Weights of a small mixture-of-experts language model, trained from scratch on English Wikipedia: 60.1M parameters, a softmax router.
Below are experts of layer 4 (counted from 0) of a mixture-of-experts language model. Rows are named router (the router's row for the expert), down (a neuron's output weights, with its number) and show model dimensions 0-255. Each number is 50 + 15 x the weight over its row's rms, rounded and kept within 0 to 99.
Before each expert's rows: "comes before" lists some tokens at least twice as common just after its tokens as in all text. This comes from a sample of Wikipedia text that the model never trained on. Tokens count by the router's weight.

# expert 158
comes before: " the", " a", " his", " an", " their", " its"
router:43 37 47 19 55 47 51 65 30 43 80 49 57 86 43 63 65 60 52 45 54 52 63 51 62 63 66 65 31 43 49 78 31 35 30 71 50 71 44 68 34 43 68 58 34 45 70 49 36 45 19 50 18 62 53 46 55 45 68 49 50 80 45 53 46 65 59 30 71 54 63 64 57 30 48 47 56 41 19 37 26 54 50 63 64 55 73 40 26 46 56 48 18 41 67 41 57 39 45 49 62 50 73 35 35 78 64 64 78 30 51 47 62 33 37 62 64 42 48 28 53 71 75 52 44 34 42 52 63 67 52 74 40 54 36 63 62 65 73 67 46 74 55 36 25 47 21 28 53 60 62 31 50 35 59 26 58 35 55 58 74 60 36 49 27 39 50 60 33 59 48 52 87 25 64 33 52 33 47 41 48 42 38 49 41 71 45 53 47 41 32 54 62 53 46 34 44 59 54 47 53 34 36 48 28 65 50 53 38 39 40 66 54 54 37 63 72 45 79 32 47 61 66 40 56 41 50 72 81 62 69 76 70 73 36 53 30 33 40 85 25 27 33 54 58 29 35 51 46 47 74 74 63 31 10 48
down0:45 68 70 35 54 44 65 62 67 53 53 55 23 35 60 63 66 39 60 64 64 60 47 32 58 31 36 39 54 60 33 64 40 52 39 28 32 39 46 49 33 43 56 32 56 62 30 58 44 59 57 58 55 58 66 32 34 49 55 51 57 58 38 58 69 41 49 55 57 66 48 52 64 49 50 44 50 19 67 58 74 79 27 32 74 37 54 35 37 47 32 50 39 11 46 41 37 65 59 52 71 62 44 50 39 44 40 31 22 56 52 48 21 54 43 26 41 39 25 37 53 65 62 53 52 43 60 53 32 34 54 46 54 39 73 53 47 53 49 50 39 53 23 56 75 48 56 45 67 46 52 38 45 70 59 51 19 52 63 38 55 76 58 56 07 64 56 57 43 46 36 69 52 66 61 53 16 64 52 24 56 13 56 53 44 34 36 41 34 31 63 46 16 47 71 26 66 53 54 32 42 55 32 25 67 38 64 68 44 68 66 51 32 57 63 66 59 37 81 18 27 68 63 58 39 57 67 62 27 78 44 71 56 69 35 75 50 63 75 55 20 49 20 91 58 34 27 25 79 58 42 63 30 62 56 56
down1:45 81 32 34 61 35 49 43 61 60 41 52 46 44 47 47 68 43 66 31 40 63 69 57 34 37 28 38 75 55 68 66 56 60 26 60 41 59 40 32 67 42 43 60 37 51 39 79 22 18 43 41 40 29 36 37 43 73 40 66 53 41 49 38 52 47 57 69 29 37 09 37 45 44 35 67 39 28 66 63 45 48 65 50 29 38 51 56 56 37 25 55 27 65 55 67 46 46 53 81 52 54 48 62 61 77 76 56 46 22 55 49 45 72 69 63 43 67 32 54 45 46 35 44 74 40 36 68 58 53 59 38 39 31 66 43 59 53 35 30 64 46 43 52 52 35 40 38 30 36 60 48 58 46 52 29 59 54 37 13 58 58 78 42 41 78 56 68 78 34 41 74 55 42 70 55 36 34 55 35 62 69 52 38 51 57 46 48 77 62 43 63 46 42 41 35 07 44 39 50 50 73 51 57 35 74 65 34 60 71 55 37 73 16 38 51 29 00 63 42 41 58 48 64 48 57 52 80 40 59 38 50 61 36 51 42 47 74 54 75 47 63 60 67 75 47 31 75 67 72 54 50 84 50 61 48
down2:62 40 56 57 62 63 48 53 45 53 57 47 51 37 40 38 51 24 48 34 37 32 39 62 61 40 46 79 43 63 46 43 30 36 55 51 62 60 54 55 62 47 76 73 49 61 66 50 41 59 01 31 34 42 45 42 56 52 61 66 45 30 65 53 44 68 46 60 33 29 53 45 56 37 35 78 48 58 00 49 43 62 59 44 34 50 95 69 69 71 35 62 59 42 71 40 60 69 47 53 43 55 43 55 46 59 63 48 53 46 30 59 85 40 43 60 78 40 70 58 50 68 20 68 43 84 39 53 44 69 51 66 42 51 51 50 54 48 54 44 49 24 45 22 67 34 73 68 42 40 41 59 52 39 57 60 53 62 45 78 96 51 63 44 42 60 77 54 58 84 71 32 33 53 70 41 30 79 51 18 49 50 68 34 42 91 69 44 39 42 58 58 63 40 83 43 37 62 63 49 49 31 11 62 53 63 51 34 42 66 62 62 32 62 33 81 57 43 62 53 56 39 63 44 57 55 39 49 53 40 59 68 51 37 46 31 59 69 33 48 51 62 64 38 45 57 44 58 63 39 54 27 61 21 38 21
down3:49 47 61 40 32 33 59 56 38 54 29 55 74 41 45 75 79 51 37 49 41 84 52 42 40 50 68 32 63 62 39 54 54 69 47 83 53 39 60 20 57 31 53 43 53 51 78 36 63 33 73 32 25 66 54 62 59 46 58 35 47 56 46 52 51 68 72 53 55 50 51 55 71 55 38 38 64 48 46 27 64 64 13 59 54 44 40 58 14 42 49 22 80 63 25 41 56 50 28 43 73 72 65 44 57 59 38 69 49 49 66 56 45 70 42 44 35 72 17 36 45 59 45 46 52 27 52 39 84 57 55 59 56 45 34 78 37 67 43 45 56 57 51 71 39 60 36 40 91 43 58 66 39 76 55 44 22 52 73 30 63 70 28 68 50 37 68 77 44 59 69 42 36 68 79 61 38 35 48 77 42 50 27 39 59 07 51 51 55 51 20 50 67 45 39 48 36 53 39 50 62 51 45 59 76 55 52 50 44 00 63 27 56 56 50 66 36 60 32 20 76 34 44 57 40 26 49 60 44 69 42 41 50 55 22 45 45 33 41 58 57 36 48 41 52 55 42 52 40 57 69 54 41 67 45 54
down4:40 58 59 49 48 57 50 66 49 72 54 33 64 35 37 31 54 66 47 48 33 49 40 55 56 42 71 38 47 44 70 56 37 31 52 48 53 32 23 29 73 21 75 46 55 27 58 19 52 43 11 48 50 48 59 37 41 60 32 47 57 50 66 58 23 53 62 56 38 37 66 34 60 81 40 55 50 39 46 65 43 76 16 48 45 54 86 70 29 36 47 58 51 59 75 53 62 63 52 58 31 61 64 69 51 61 74 52 38 50 42 32 50 40 22 57 59 55 50 64 18 70 64 33 60 45 41 41 70 51 56 69 68 62 57 46 71 13 70 34 32 50 30 41 58 45 88 65 44 15 67 76 49 32 09 54 54 35 41 42 57 48 55 48 62 11 63 46 56 56 34 44 24 68 57 48 40 62 24 45 28 35 41 35 32 77 83 56 60 48 41 44 53 30 55 46 33 60 67 76 56 55 49 70 68 30 43 50 55 53 31 38 40 63 51 68 61 56 42 30 33 60 65 70 66 34 54 66 82 64 57 52 44 38 51 66 40 46 50 59 55 47 46 39 47 45 54 36 67 73 57 10 71 55 50 47
down5:57 37 23 44 59 34 53 62 77 72 87 59 09 66 40 49 49 36 68 51 70 42 57 41 61 19 76 46 52 51 27 56 48 07 36 52 55 47 44 12 57 78 46 46 33 62 54 45 54 57 48 44 91 60 18 54 61 43 50 42 58 57 56 65 39 37 47 57 48 49 43 54 49 63 67 47 78 41 68 41 41 27 55 31 33 48 47 54 49 63 51 54 51 58 35 53 71 45 51 40 20 56 60 60 58 49 67 16 66 55 41 49 50 54 59 59 62 41 71 18 30 70 65 34 59 85 49 50 49 63 57 33 63 41 46 23 66 47 59 38 81 56 66 48 67 70 34 57 41 29 63 39 35 38 35 50 40 55 22 19 50 49 41 53 51 37 50 38 45 27 61 62 65 75 67 41 60 89 53 55 41 34 36 65 61 44 71 65 71 44 55 42 55 55 70 87 28 61 45 66 28 70 30 44 65 71 61 39 51 39 45 59 32 48 69 59 35 55 38 32 42 50 52 36 23 35 57 20 46 68 46 46 38 68 71 41 25 77 44 37 59 48 46 41 29 52 49 35 53 75 70 51 51 53 42 50
down6:49 31 41 54 42 41 61 78 48 52 55 65 57 28 51 42 62 50 44 48 61 29 33 31 39 38 79 43 52 43 54 44 47 49 83 65 60 71 50 68 53 71 50 40 49 40 33 57 59 36 40 68 48 42 55 52 46 54 62 70 44 35 64 54 28 50 58 53 21 28 39 52 76 39 50 70 40 68 63 30 66 41 52 56 68 43 55 70 62 40 20 72 76 54 67 46 47 26 73 37 68 44 80 47 21 66 40 50 36 22 37 43 38 71 14 39 56 58 70 54 44 39 22 73 62 24 48 67 44 64 51 51 49 47 50 55 50 30 60 72 41 42 56 53 13 46 51 65 44 55 18 44 48 83 25 72 61 59 47 59 40 26 42 16 53 33 70 54 51 60 61 66 39 42 41 45 50 58 33 53 68 63 90 66 20 68 43 24 31 33 71 42 58 47 56 43 32 50 37 35 33 40 37 72 51 25 67 22 32 35 65 53 55 65 34 47 46 58 34 39 67 39 61 36 49 41 55 63 67 10 60 68 48 33 61 36 60 54 30 52 54 50 47 46 73 67 31 72 38 29 49 30 36 26 34 36
down7:36 35 40 41 43 58 56 59 37 60 55 33 36 50 52 65 79 57 53 45 31 44 74 77 52 67 53 41 29 56 43 51 34 42 65 58 56 30 24 59 14 34 29 51 58 46 49 46 59 46 53 46 52 58 51 64 69 41 55 43 65 49 61 34 45 25 31 50 39 59 54 54 46 61 20 64 67 44 58 49 31 61 55 60 67 66 48 34 18 44 34 48 26 54 48 46 33 56 81 47 28 40 74 48 58 67 46 43 64 48 46 18 39 33 65 58 43 40 49 25 56 41 25 54 13 42 64 44 40 30 54 75 65 24 54 39 76 52 47 47 80 42 24 57 53 45 67 52 43 70 33 46 48 50 37 26 38 29 47 56 65 65 60 64 33 69 57 62 54 64 63 52 55 43 51 13 43 66 45 69 49 16 41 73 33 34 59 36 78 44 17 55 99 43 39 59 33 33 34 42 58 61 52 78 33 57 66 50 71 51 52 37 70 58 28 51 33 28 70 39 22 42 62 77 42 46 49 63 18 38 66 42 45 49 47 42 21 30 50 75 33 54 39 74 41 19 40 61 39 40 63 40 28 40 44 48

# expert 57
comes before: " to", " by", " the", " in", " for", " with"
router:71 42 43 46 36 32 31 68 37 31 99 70 41 59 70 58 22 78 31 42 74 49 54 33 31 59 41 73 52 54 25 63 55 62 62 63 09 37 52 68 63 70 36 66 48 43 57 36 61 44 37 69 16 48 45 50 26 68 34 51 72 55 31 43 33 63 58 52 48 58 66 66 36 37 31 55 46 53 61 43 35 37 53 50 57 48 59 70 54 67 39 50 61 39 35 48 80 40 60 44 55 25 51 70 36 73 38 72 79 68 40 73 64 60 47 39 42 20 49 48 50 78 41 47 59 43 69 46 54 70 31 29 57 57 55 52 34 55 34 65 41 53 39 65 58 54 48 11 29 60 40 38 65 53 65 40 48 58 46 56 38 33 57 48 50 56 59 52 23 15 37 42 47 42 60 27 29 39 36 22 53 49 53 47 34 83 62 50 33 33 48 50 59 56 42 45 67 59 15 45 54 45 26 65 31 59 53 51 36 50 63 63 38 66 62 62 34 69 62 50 75 52 36 31 63 37 65 56 77 84 39 45 63 59 76 38 34 42 65 64 58 25 62 35 49 57 32 36 53 48 59 66 46 25 41 47
down0:28 37 15 68 17 44 39 54 41 60 66 54 56 67 34 39 63 40 71 34 41 48 31 45 48 54 35 63 41 53 56 44 33 53 40 51 45 47 39 56 50 35 43 42 54 45 34 66 66 34 75 66 68 53 53 49 59 61 57 36 64 68 33 55 24 39 37 55 20 43 59 64 38 51 17 67 53 60 30 33 40 74 80 74 45 63 39 45 31 47 32 62 54 60 34 52 42 52 47 80 40 56 33 57 35 58 26 44 68 48 32 33 35 35 33 60 52 43 51 36 52 67 49 57 23 70 52 46 44 66 52 72 35 31 46 56 70 76 68 59 65 65 42 70 40 52 33 72 69 70 62 56 63 44 62 46 56 48 30 61 52 41 64 58 49 56 44 72 50 46 51 52 32 62 70 42 65 57 50 61 64 78 90 52 39 59 42 27 67 28 26 31 68 70 52 66 53 58 43 58 60 65 35 60 51 39 62 56 28 00 64 68 72 78 21 96 33 59 42 42 59 52 49 47 64 32 41 55 49 53 73 30 73 53 70 54 42 76 54 62 30 42 47 25 56 27 49 39 31 53 75 66 44 60 85 52
down1:33 64 49 66 30 35 25 61 51 63 46 66 40 43 66 43 36 51 58 48 36 30 75 61 40 64 59 56 72 30 80 29 35 41 59 71 47 61 66 58 45 51 48 42 54 36 52 46 47 18 65 25 85 41 46 35 59 68 47 31 40 70 62 54 53 33 52 39 41 24 36 66 27 60 60 70 69 75 57 32 51 75 35 60 44 55 75 63 61 36 47 46 43 27 71 97 35 70 74 61 32 81 54 55 59 69 59 43 24 28 48 59 77 56 59 41 64 49 44 45 25 54 45 50 64 50 23 59 59 39 24 36 44 43 33 66 32 75 29 69 51 40 60 37 48 40 30 91 74 34 53 52 29 77 57 35 59 72 32 55 52 58 45 51 69 49 58 57 57 51 57 61 60 35 23 57 66 52 44 59 49 50 64 52 53 64 47 52 52 74 29 60 43 46 57 51 49 52 69 70 34 65 23 64 30 40 62 50 34 55 50 38 64 59 64 71 59 70 26 45 14 53 63 38 47 48 27 50 56 54 70 44 49 57 71 25 28 74 24 41 35 40 35 67 45 48 46 48 51 65 40 51 41 62 86 32
down2:48 46 37 21 45 61 43 55 59 55 35 67 30 72 58 35 43 40 00 69 56 20 50 50 24 42 37 45 65 44 24 38 32 52 63 07 35 51 57 59 46 37 45 58 65 53 86 54 46 59 00 60 45 56 41 52 31 52 71 56 60 41 49 55 58 37 52 34 66 24 57 47 45 73 49 54 59 53 26 64 43 29 54 43 35 26 67 50 47 42 44 80 30 31 65 62 31 50 43 51 53 44 67 19 70 44 47 49 55 56 33 55 47 67 40 70 76 59 70 54 46 40 42 21 51 40 17 53 32 67 62 76 47 46 63 66 63 69 59 68 80 43 66 42 29 42 36 53 48 24 58 45 47 53 41 66 36 43 25 51 64 34 48 56 39 46 51 50 50 62 51 47 62 57 47 38 57 29 51 40 39 44 54 36 50 84 32 38 54 36 39 42 41 35 47 31 82 56 67 66 23 54 37 43 38 56 34 62 32 35 47 55 39 59 40 67 92 49 55 39 55 65 75 60 46 68 68 41 77 44 71 51 75 61 75 38 59 65 53 34 70 46 28 41 52 17 42 50 52 41 39 37 43 61 35 46
down3:40 76 37 60 17 35 43 65 43 73 61 67 24 56 57 53 30 45 40 45 56 40 47 48 37 74 27 39 29 52 15 26 39 57 34 48 63 60 58 28 65 46 57 65 60 40 46 37 61 45 59 48 49 57 59 23 58 51 41 35 53 47 54 39 57 46 48 20 53 42 47 51 31 41 35 15 41 35 44 41 49 48 67 42 65 62 25 37 48 77 55 55 38 60 42 36 57 56 50 53 61 36 57 43 63 42 48 51 67 60 66 68 62 33 51 34 81 19 64 17 55 50 59 60 41 32 48 62 40 49 29 45 59 43 26 26 59 40 35 70 52 45 43 47 37 37 56 46 38 75 41 41 47 69 59 40 52 68 55 70 42 41 56 63 53 81 25 49 65 24 81 37 48 16 22 40 62 37 62 00 60 45 78 57 16 33 66 54 42 32 43 51 70 39 61 47 58 53 70 47 27 59 54 27 31 43 59 50 24 54 69 49 49 54 52 91 44 63 48 41 49 57 61 50 25 70 52 70 70 93 42 49 75 61 48 55 61 61 84 60 29 72 43 44 44 65 48 36 80 64 57 42 61 57 36 40
down4:53 55 68 43 62 57 52 67 64 64 41 19 55 33 63 64 45 38 34 68 31 68 43 45 54 65 42 44 46 42 49 46 30 60 59 49 32 24 56 34 55 39 57 58 52 59 65 21 52 67 60 42 65 66 42 68 66 54 48 47 47 46 23 32 87 44 82 49 97 30 39 56 30 42 57 24 54 50 59 70 57 45 40 21 47 53 68 42 49 58 81 53 44 41 85 44 63 84 40 38 89 72 42 63 42 45 44 63 31 65 71 78 44 52 78 33 42 48 38 30 40 63 92 36 59 47 77 49 74 52 48 38 43 50 47 53 47 40 38 43 23 61 51 62 47 63 45 16 73 46 50 29 29 44 43 57 60 62 58 49 66 44 15 38 67 38 46 76 78 56 49 56 52 66 41 61 49 69 54 68 33 41 62 52 65 46 70 63 26 54 57 43 39 63 53 48 43 56 71 45 27 36 53 34 34 39 23 45 45 37 48 29 75 33 49 77 66 62 42 50 49 42 42 65 64 63 59 61 79 48 65 49 62 52 17 50 59 59 71 44 48 63 69 76 64 74 48 47 76 39 69 58 32 50 46 64
down5:50 27 60 43 41 49 25 45 50 54 49 56 60 26 47 36 61 58 45 56 76 29 37 43 45 66 27 41 56 71 36 70 68 51 34 52 37 57 36 39 63 64 68 42 39 29 31 83 62 34 30 60 59 46 52 60 57 46 58 52 61 33 31 28 41 70 55 36 53 47 51 53 56 46 52 38 57 78 58 42 38 63 55 44 58 23 85 63 41 58 77 51 65 38 48 48 72 29 37 31 75 51 51 67 62 33 69 58 45 57 49 58 35 77 64 57 27 62 44 76 38 39 48 72 34 62 46 36 62 59 52 99 32 48 60 87 58 50 35 47 59 34 45 23 46 59 65 49 48 42 66 24 41 58 50 15 79 37 41 56 79 60 41 20 38 47 47 46 88 59 52 68 58 62 59 39 58 46 52 71 67 65 54 43 38 63 58 56 37 31 24 35 49 67 43 47 31 59 39 27 58 42 33 36 27 61 52 39 61 00 84 64 62 51 69 74 45 62 56 38 40 41 54 42 73 66 41 52 61 32 62 71 38 45 43 13 55 69 59 53 47 58 53 48 37 58 37 40 38 41 82 30 54 44 70 62
down6:48 76 50 55 55 21 70 44 60 41 53 69 51 55 23 80 62 51 56 43 57 62 47 51 69 35 52 33 66 54 47 40 52 28 48 52 62 28 44 55 57 50 39 48 36 43 70 33 77 19 40 48 49 49 40 33 40 48 26 68 37 33 60 65 66 51 60 46 79 47 59 61 65 71 57 44 66 67 34 29 59 57 56 18 63 50 66 57 44 47 53 44 51 25 48 45 32 58 47 54 91 43 53 29 48 52 52 50 64 51 55 55 53 59 60 44 61 69 53 59 25 70 83 17 43 49 32 23 44 53 36 47 47 77 35 49 55 38 66 49 48 27 57 50 42 32 62 44 70 28 45 49 34 48 73 69 63 50 40 37 27 49 69 55 52 36 36 16 36 35 76 48 21 42 45 50 44 63 44 31 46 47 55 49 63 39 41 56 64 91 38 55 35 53 57 37 62 62 63 41 55 44 66 67 78 74 59 54 64 79 32 31 33 52 59 43 68 17 46 62 25 57 50 61 48 41 42 36 34 40 61 24 02 48 33 41 50 50 64 76 59 69 57 78 33 63 20 71 55 49 38 18 31 74 61 19
down7:38 48 60 42 57 86 53 48 22 55 34 65 39 50 53 66 60 22 61 50 61 48 53 40 48 81 31 87 62 40 51 44 45 10 62 43 75 81 37 52 59 55 34 71 66 43 52 47 61 36 39 60 29 40 46 55 59 62 32 28 36 59 38 71 69 55 40 60 47 45 58 45 52 50 79 34 41 26 48 75 44 71 27 60 70 71 55 42 60 37 64 73 49 43 53 47 43 25 33 52 51 42 56 31 37 18 21 37 44 32 22 48 62 36 51 67 43 24 62 64 42 46 58 36 54 71 51 64 62 40 56 11 52 41 40 12 30 66 81 38 46 28 35 55 36 44 58 47 54 58 25 49 25 48 70 65 53 63 74 58 50 65 53 22 42 42 68 48 37 29 76 44 67 42 67 29 53 42 83 48 49 39 55 46 55 54 46 71 34 39 57 47 32 65 86 17 56 61 33 58 59 56 71 26 29 31 18 46 48 39 47 66 47 43 41 31 48 62 58 60 34 47 20 62 44 52 67 29 44 51 65 50 54 49 27 58 72 22 51 50 30 39 53 60 40 58 40 41 57 62 47 48 36 41 56 38

# expert 153
comes before: " with", " to", ",", " and", " of", "."
router:60 66 34 40 31 67 48 57 57 39 72 52 35 50 46 35 47 53 51 49 51 28 73 65 55 38 53 60 34 50 39 49 30 43 58 59 37 56 70 61 28 52 71 64 82 54 46 42 35 37 37 61 54 37 46 36 67 36 59 50 52 61 24 35 29 56 61 67 89 61 61 47 41 31 69 41 69 65 51 65 58 27 79 44 72 56 75 39 59 41 50 65 53 43 54 30 34 48 56 58 56 61 34 87 46 70 58 50 68 34 62 45 39 56 55 50 50 47 64 50 75 73 36 27 51 54 41 37 44 44 36 44 48 15 39 47 32 54 64 41 61 49 43 71 32 68 51 34 40 63 37 39 54 26 45 31 58 30 70 33 43 00 59 56 72 34 59 50 61 50 78 65 86 22 49 39 45 36 35 49 61 45 44 43 57 65 61 44 56 52 26 34 42 56 31 54 47 58 53 44 57 49 36 48 04 44 36 56 32 55 45 91 51 58 37 77 33 48 78 50 51 31 51 43 42 28 55 47 84 67 79 68 54 65 74 38 50 39 39 61 54 46 65 41 23 34 20 70 59 90 61 40 59 44 68 25
down0:55 44 69 43 46 66 42 20 56 46 27 38 27 51 74 45 48 27 54 72 62 52 39 44 45 48 45 44 76 46 48 65 93 47 39 14 69 41 62 44 20 60 50 44 38 58 49 64 76 58 71 71 53 59 37 28 51 76 68 48 42 68 63 38 61 56 30 56 19 48 62 59 58 40 65 86 52 54 55 82 81 36 43 63 51 45 40 54 12 40 50 46 55 64 62 39 61 40 62 43 50 66 37 48 49 37 37 34 22 36 55 44 34 38 47 38 48 53 52 54 30 39 60 42 41 63 47 79 52 64 32 42 56 56 42 60 63 66 68 38 71 44 66 57 38 72 41 62 48 65 36 54 43 60 40 56 51 54 35 48 41 37 40 53 55 52 79 30 45 23 40 78 44 62 19 72 40 44 69 28 42 36 59 48 76 33 41 44 56 49 64 28 46 71 20 66 49 68 30 22 85 39 44 45 56 16 61 70 59 58 49 51 52 65 43 33 52 66 35 53 52 67 57 57 59 49 72 43 55 48 40 67 22 47 31 09 65 55 52 16 27 28 39 56 51 67 83 31 46 38 38 42 25 50 35 49
down1:50 56 44 60 24 64 42 43 77 29 70 45 45 69 41 42 65 44 63 70 60 66 81 51 37 28 81 49 74 40 63 57 44 47 44 29 69 38 51 45 79 43 50 44 84 46 41 34 48 47 58 56 62 07 55 41 60 65 59 31 62 58 55 54 31 36 58 49 84 33 48 55 33 58 54 43 37 61 57 38 25 64 57 30 28 57 61 59 35 62 65 54 43 30 31 42 53 39 61 48 25 79 28 27 39 85 39 54 45 52 48 45 78 64 54 45 36 58 45 71 53 34 69 43 49 51 29 49 49 47 54 34 29 69 55 31 49 66 54 45 41 57 75 61 67 35 23 41 22 45 43 62 39 07 41 56 67 67 30 37 23 62 63 39 44 35 67 19 60 35 28 18 59 59 52 44 61 52 42 57 28 50 69 32 38 62 38 31 67 55 57 49 35 65 35 43 40 64 44 64 46 54 49 57 21 29 45 78 43 47 41 58 45 54 56 62 56 47 81 45 46 50 26 69 37 57 64 10 44 61 62 25 44 44 40 26 34 47 42 38 60 53 17 43 70 54 54 20 67 52 53 45 34 55 32 40
down2:69 43 74 45 49 58 51 58 71 71 58 52 40 70 72 50 70 10 50 56 46 63 49 68 64 51 57 42 72 83 42 62 61 52 52 43 07 47 54 52 56 72 72 45 77 39 62 28 27 46 47 35 25 31 22 65 75 38 45 44 57 61 87 74 55 61 59 50 56 35 53 27 51 63 37 70 38 37 33 59 54 25 43 38 43 39 23 57 49 42 59 55 32 50 33 81 35 40 76 26 75 60 57 53 60 62 28 36 52 48 72 23 68 64 61 29 69 58 59 54 63 42 37 19 53 44 37 36 51 42 36 75 56 61 67 32 35 68 45 53 59 50 58 37 49 47 41 53 66 53 34 47 71 63 52 38 50 53 73 63 75 70 66 36 39 34 51 45 42 33 52 34 44 54 68 57 53 42 47 76 41 35 53 77 28 61 55 59 74 40 66 77 39 66 28 62 37 54 41 58 54 48 41 87 53 25 60 59 34 47 47 78 61 67 45 66 59 30 37 64 41 49 66 42 64 64 55 35 51 16 60 22 53 52 54 34 51 14 44 33 52 34 60 46 79 46 32 52 46 70 48 67 50 55 40 30
down3:52 32 62 38 32 60 08 33 56 51 53 54 78 57 49 50 66 69 33 78 54 23 76 38 60 30 53 49 60 52 50 35 47 49 49 67 48 49 66 56 38 49 57 67 52 46 60 68 57 77 49 59 51 61 54 40 52 42 52 58 38 65 45 69 51 54 56 43 62 59 71 74 77 43 34 40 44 65 69 65 51 55 12 52 05 53 44 51 50 36 43 27 63 32 54 74 45 76 43 76 44 73 53 44 50 44 72 44 34 23 46 34 86 31 61 48 71 60 55 46 19 70 34 48 37 39 40 67 61 68 41 58 55 43 80 50 78 44 25 33 38 69 33 52 82 15 59 61 71 28 64 53 32 42 48 20 54 42 43 59 47 53 28 66 55 32 32 32 63 42 31 51 64 51 73 80 43 42 44 74 56 63 50 74 35 70 61 48 46 34 50 55 56 50 44 82 44 39 38 40 39 58 30 50 60 66 39 54 48 34 58 59 21 51 61 54 62 23 42 45 47 34 53 45 58 66 58 48 51 49 75 43 29 81 56 39 63 46 70 64 68 42 41 56 65 42 78 15 52 50 40 69 63 39 59 21
down4:42 31 49 57 28 67 79 56 68 25 68 78 49 83 44 44 77 58 72 33 74 66 36 63 67 53 95 85 71 50 47 65 34 56 54 42 41 34 18 35 53 56 85 40 52 34 56 47 60 43 50 34 64 53 30 56 40 19 34 61 53 59 71 24 34 40 47 36 51 15 57 61 54 62 47 50 70 51 29 29 52 49 58 28 64 29 68 50 49 52 40 44 46 54 51 26 47 54 54 46 84 35 23 44 25 53 52 53 79 63 45 51 66 52 40 46 48 40 63 35 53 66 66 54 10 51 56 51 51 67 42 19 38 54 46 55 45 60 63 73 57 59 37 47 45 60 54 54 48 35 44 38 52 53 42 51 57 47 43 56 44 39 54 49 39 48 75 67 58 54 27 42 19 60 29 60 55 50 60 55 42 38 57 32 32 67 52 49 55 45 49 25 57 31 50 53 20 65 41 75 24 38 58 61 55 64 24 55 62 31 54 25 18 37 87 46 47 42 36 47 66 80 53 48 45 63 39 62 59 50 67 47 77 51 37 24 32 54 56 31 58 58 51 56 30 64 15 34 26 60 59 33 66 38 51 67
down5:35 47 58 60 64 44 69 47 16 56 54 43 51 46 60 54 60 29 48 75 43 35 76 36 70 28 37 61 50 64 55 69 66 57 51 36 53 61 68 56 33 38 35 25 46 64 22 48 45 29 72 55 43 57 50 28 17 38 69 48 48 67 52 52 65 44 64 63 43 46 55 18 26 44 53 56 60 55 49 48 36 81 19 46 56 26 68 65 43 30 40 68 19 64 75 31 42 56 49 29 57 44 65 58 54 94 77 34 20 39 50 48 70 46 44 73 49 65 73 55 44 72 59 64 54 37 47 78 38 31 75 53 59 59 55 44 58 57 43 47 71 30 62 65 50 67 79 33 71 57 62 58 66 43 30 47 31 69 59 27 68 50 51 48 41 53 51 58 41 16 47 45 52 36 35 60 34 38 40 53 63 38 55 44 51 32 68 44 49 28 35 48 40 55 41 63 29 49 25 29 58 60 36 55 44 75 47 71 70 37 60 42 54 60 42 49 86 62 37 55 44 72 24 58 22 57 39 63 51 51 55 77 49 35 18 44 35 34 80 49 57 50 38 20 34 60 76 37 67 74 31 62 36 65 45 39
down6:25 43 48 62 69 70 68 58 32 35 58 19 46 66 34 43 42 53 47 44 56 72 60 52 45 49 24 63 65 54 56 72 51 62 60 65 43 53 31 56 72 66 36 38 60 81 99 51 33 55 38 25 39 46 47 59 24 56 39 72 67 48 34 38 49 56 29 64 47 54 91 39 47 11 57 47 43 43 46 59 32 54 56 75 75 38 43 62 33 53 76 75 53 40 52 71 44 40 43 38 58 43 54 41 82 62 39 35 58 46 26 22 29 58 57 56 64 33 54 68 42 49 56 50 49 65 59 56 57 54 56 34 46 43 30 50 53 43 59 62 29 42 53 16 35 37 21 35 20 67 41 40 50 55 59 41 71 59 56 58 42 59 44 46 34 39 30 73 71 15 57 55 53 27 44 40 62 45 59 58 42 38 74 22 61 64 75 29 40 44 35 68 60 77 48 65 43 67 72 44 62 57 54 46 65 43 32 57 47 73 39 45 67 35 31 45 48 53 31 22 53 46 55 37 58 52 42 75 52 51 70 45 29 48 53 80 58 74 43 67 44 78 70 50 27 51 29 39 42 64 61 49 50 49 83 36
down7:34 49 68 49 41 66 63 53 40 47 51 66 49 39 57 67 44 80 74 63 44 63 56 59 51 61 65 80 48 20 40 71 60 32 55 53 59 44 55 62 80 24 53 55 79 62 67 44 60 12 60 21 70 64 38 75 31 38 32 45 84 58 53 20 45 33 60 44 48 46 49 48 45 63 75 60 65 65 46 60 49 62 44 54 74 30 36 58 44 32 63 51 60 58 40 35 21 66 50 15 43 69 44 57 31 57 37 38 40 51 31 54 28 80 60 53 34 44 57 49 67 68 54 42 65 76 55 31 51 40 62 57 52 59 33 56 23 54 69 37 49 42 39 71 39 27 67 53 20 61 54 54 36 49 37 26 48 63 57 47 28 40 35 52 63 33 44 57 44 43 35 61 42 49 45 41 63 46 86 50 46 47 54 29 47 47 67 27 65 56 39 45 59 59 48 27 22 64 71 42 43 43 52 59 58 53 13 51 33 68 50 32 58 43 77 54 47 39 51 23 59 50 65 41 34 51 50 68 89 41 80 27 51 40 39 36 50 45 29 49 39 60 50 67 43 74 35 16 40 92 33 45 44 78 66 64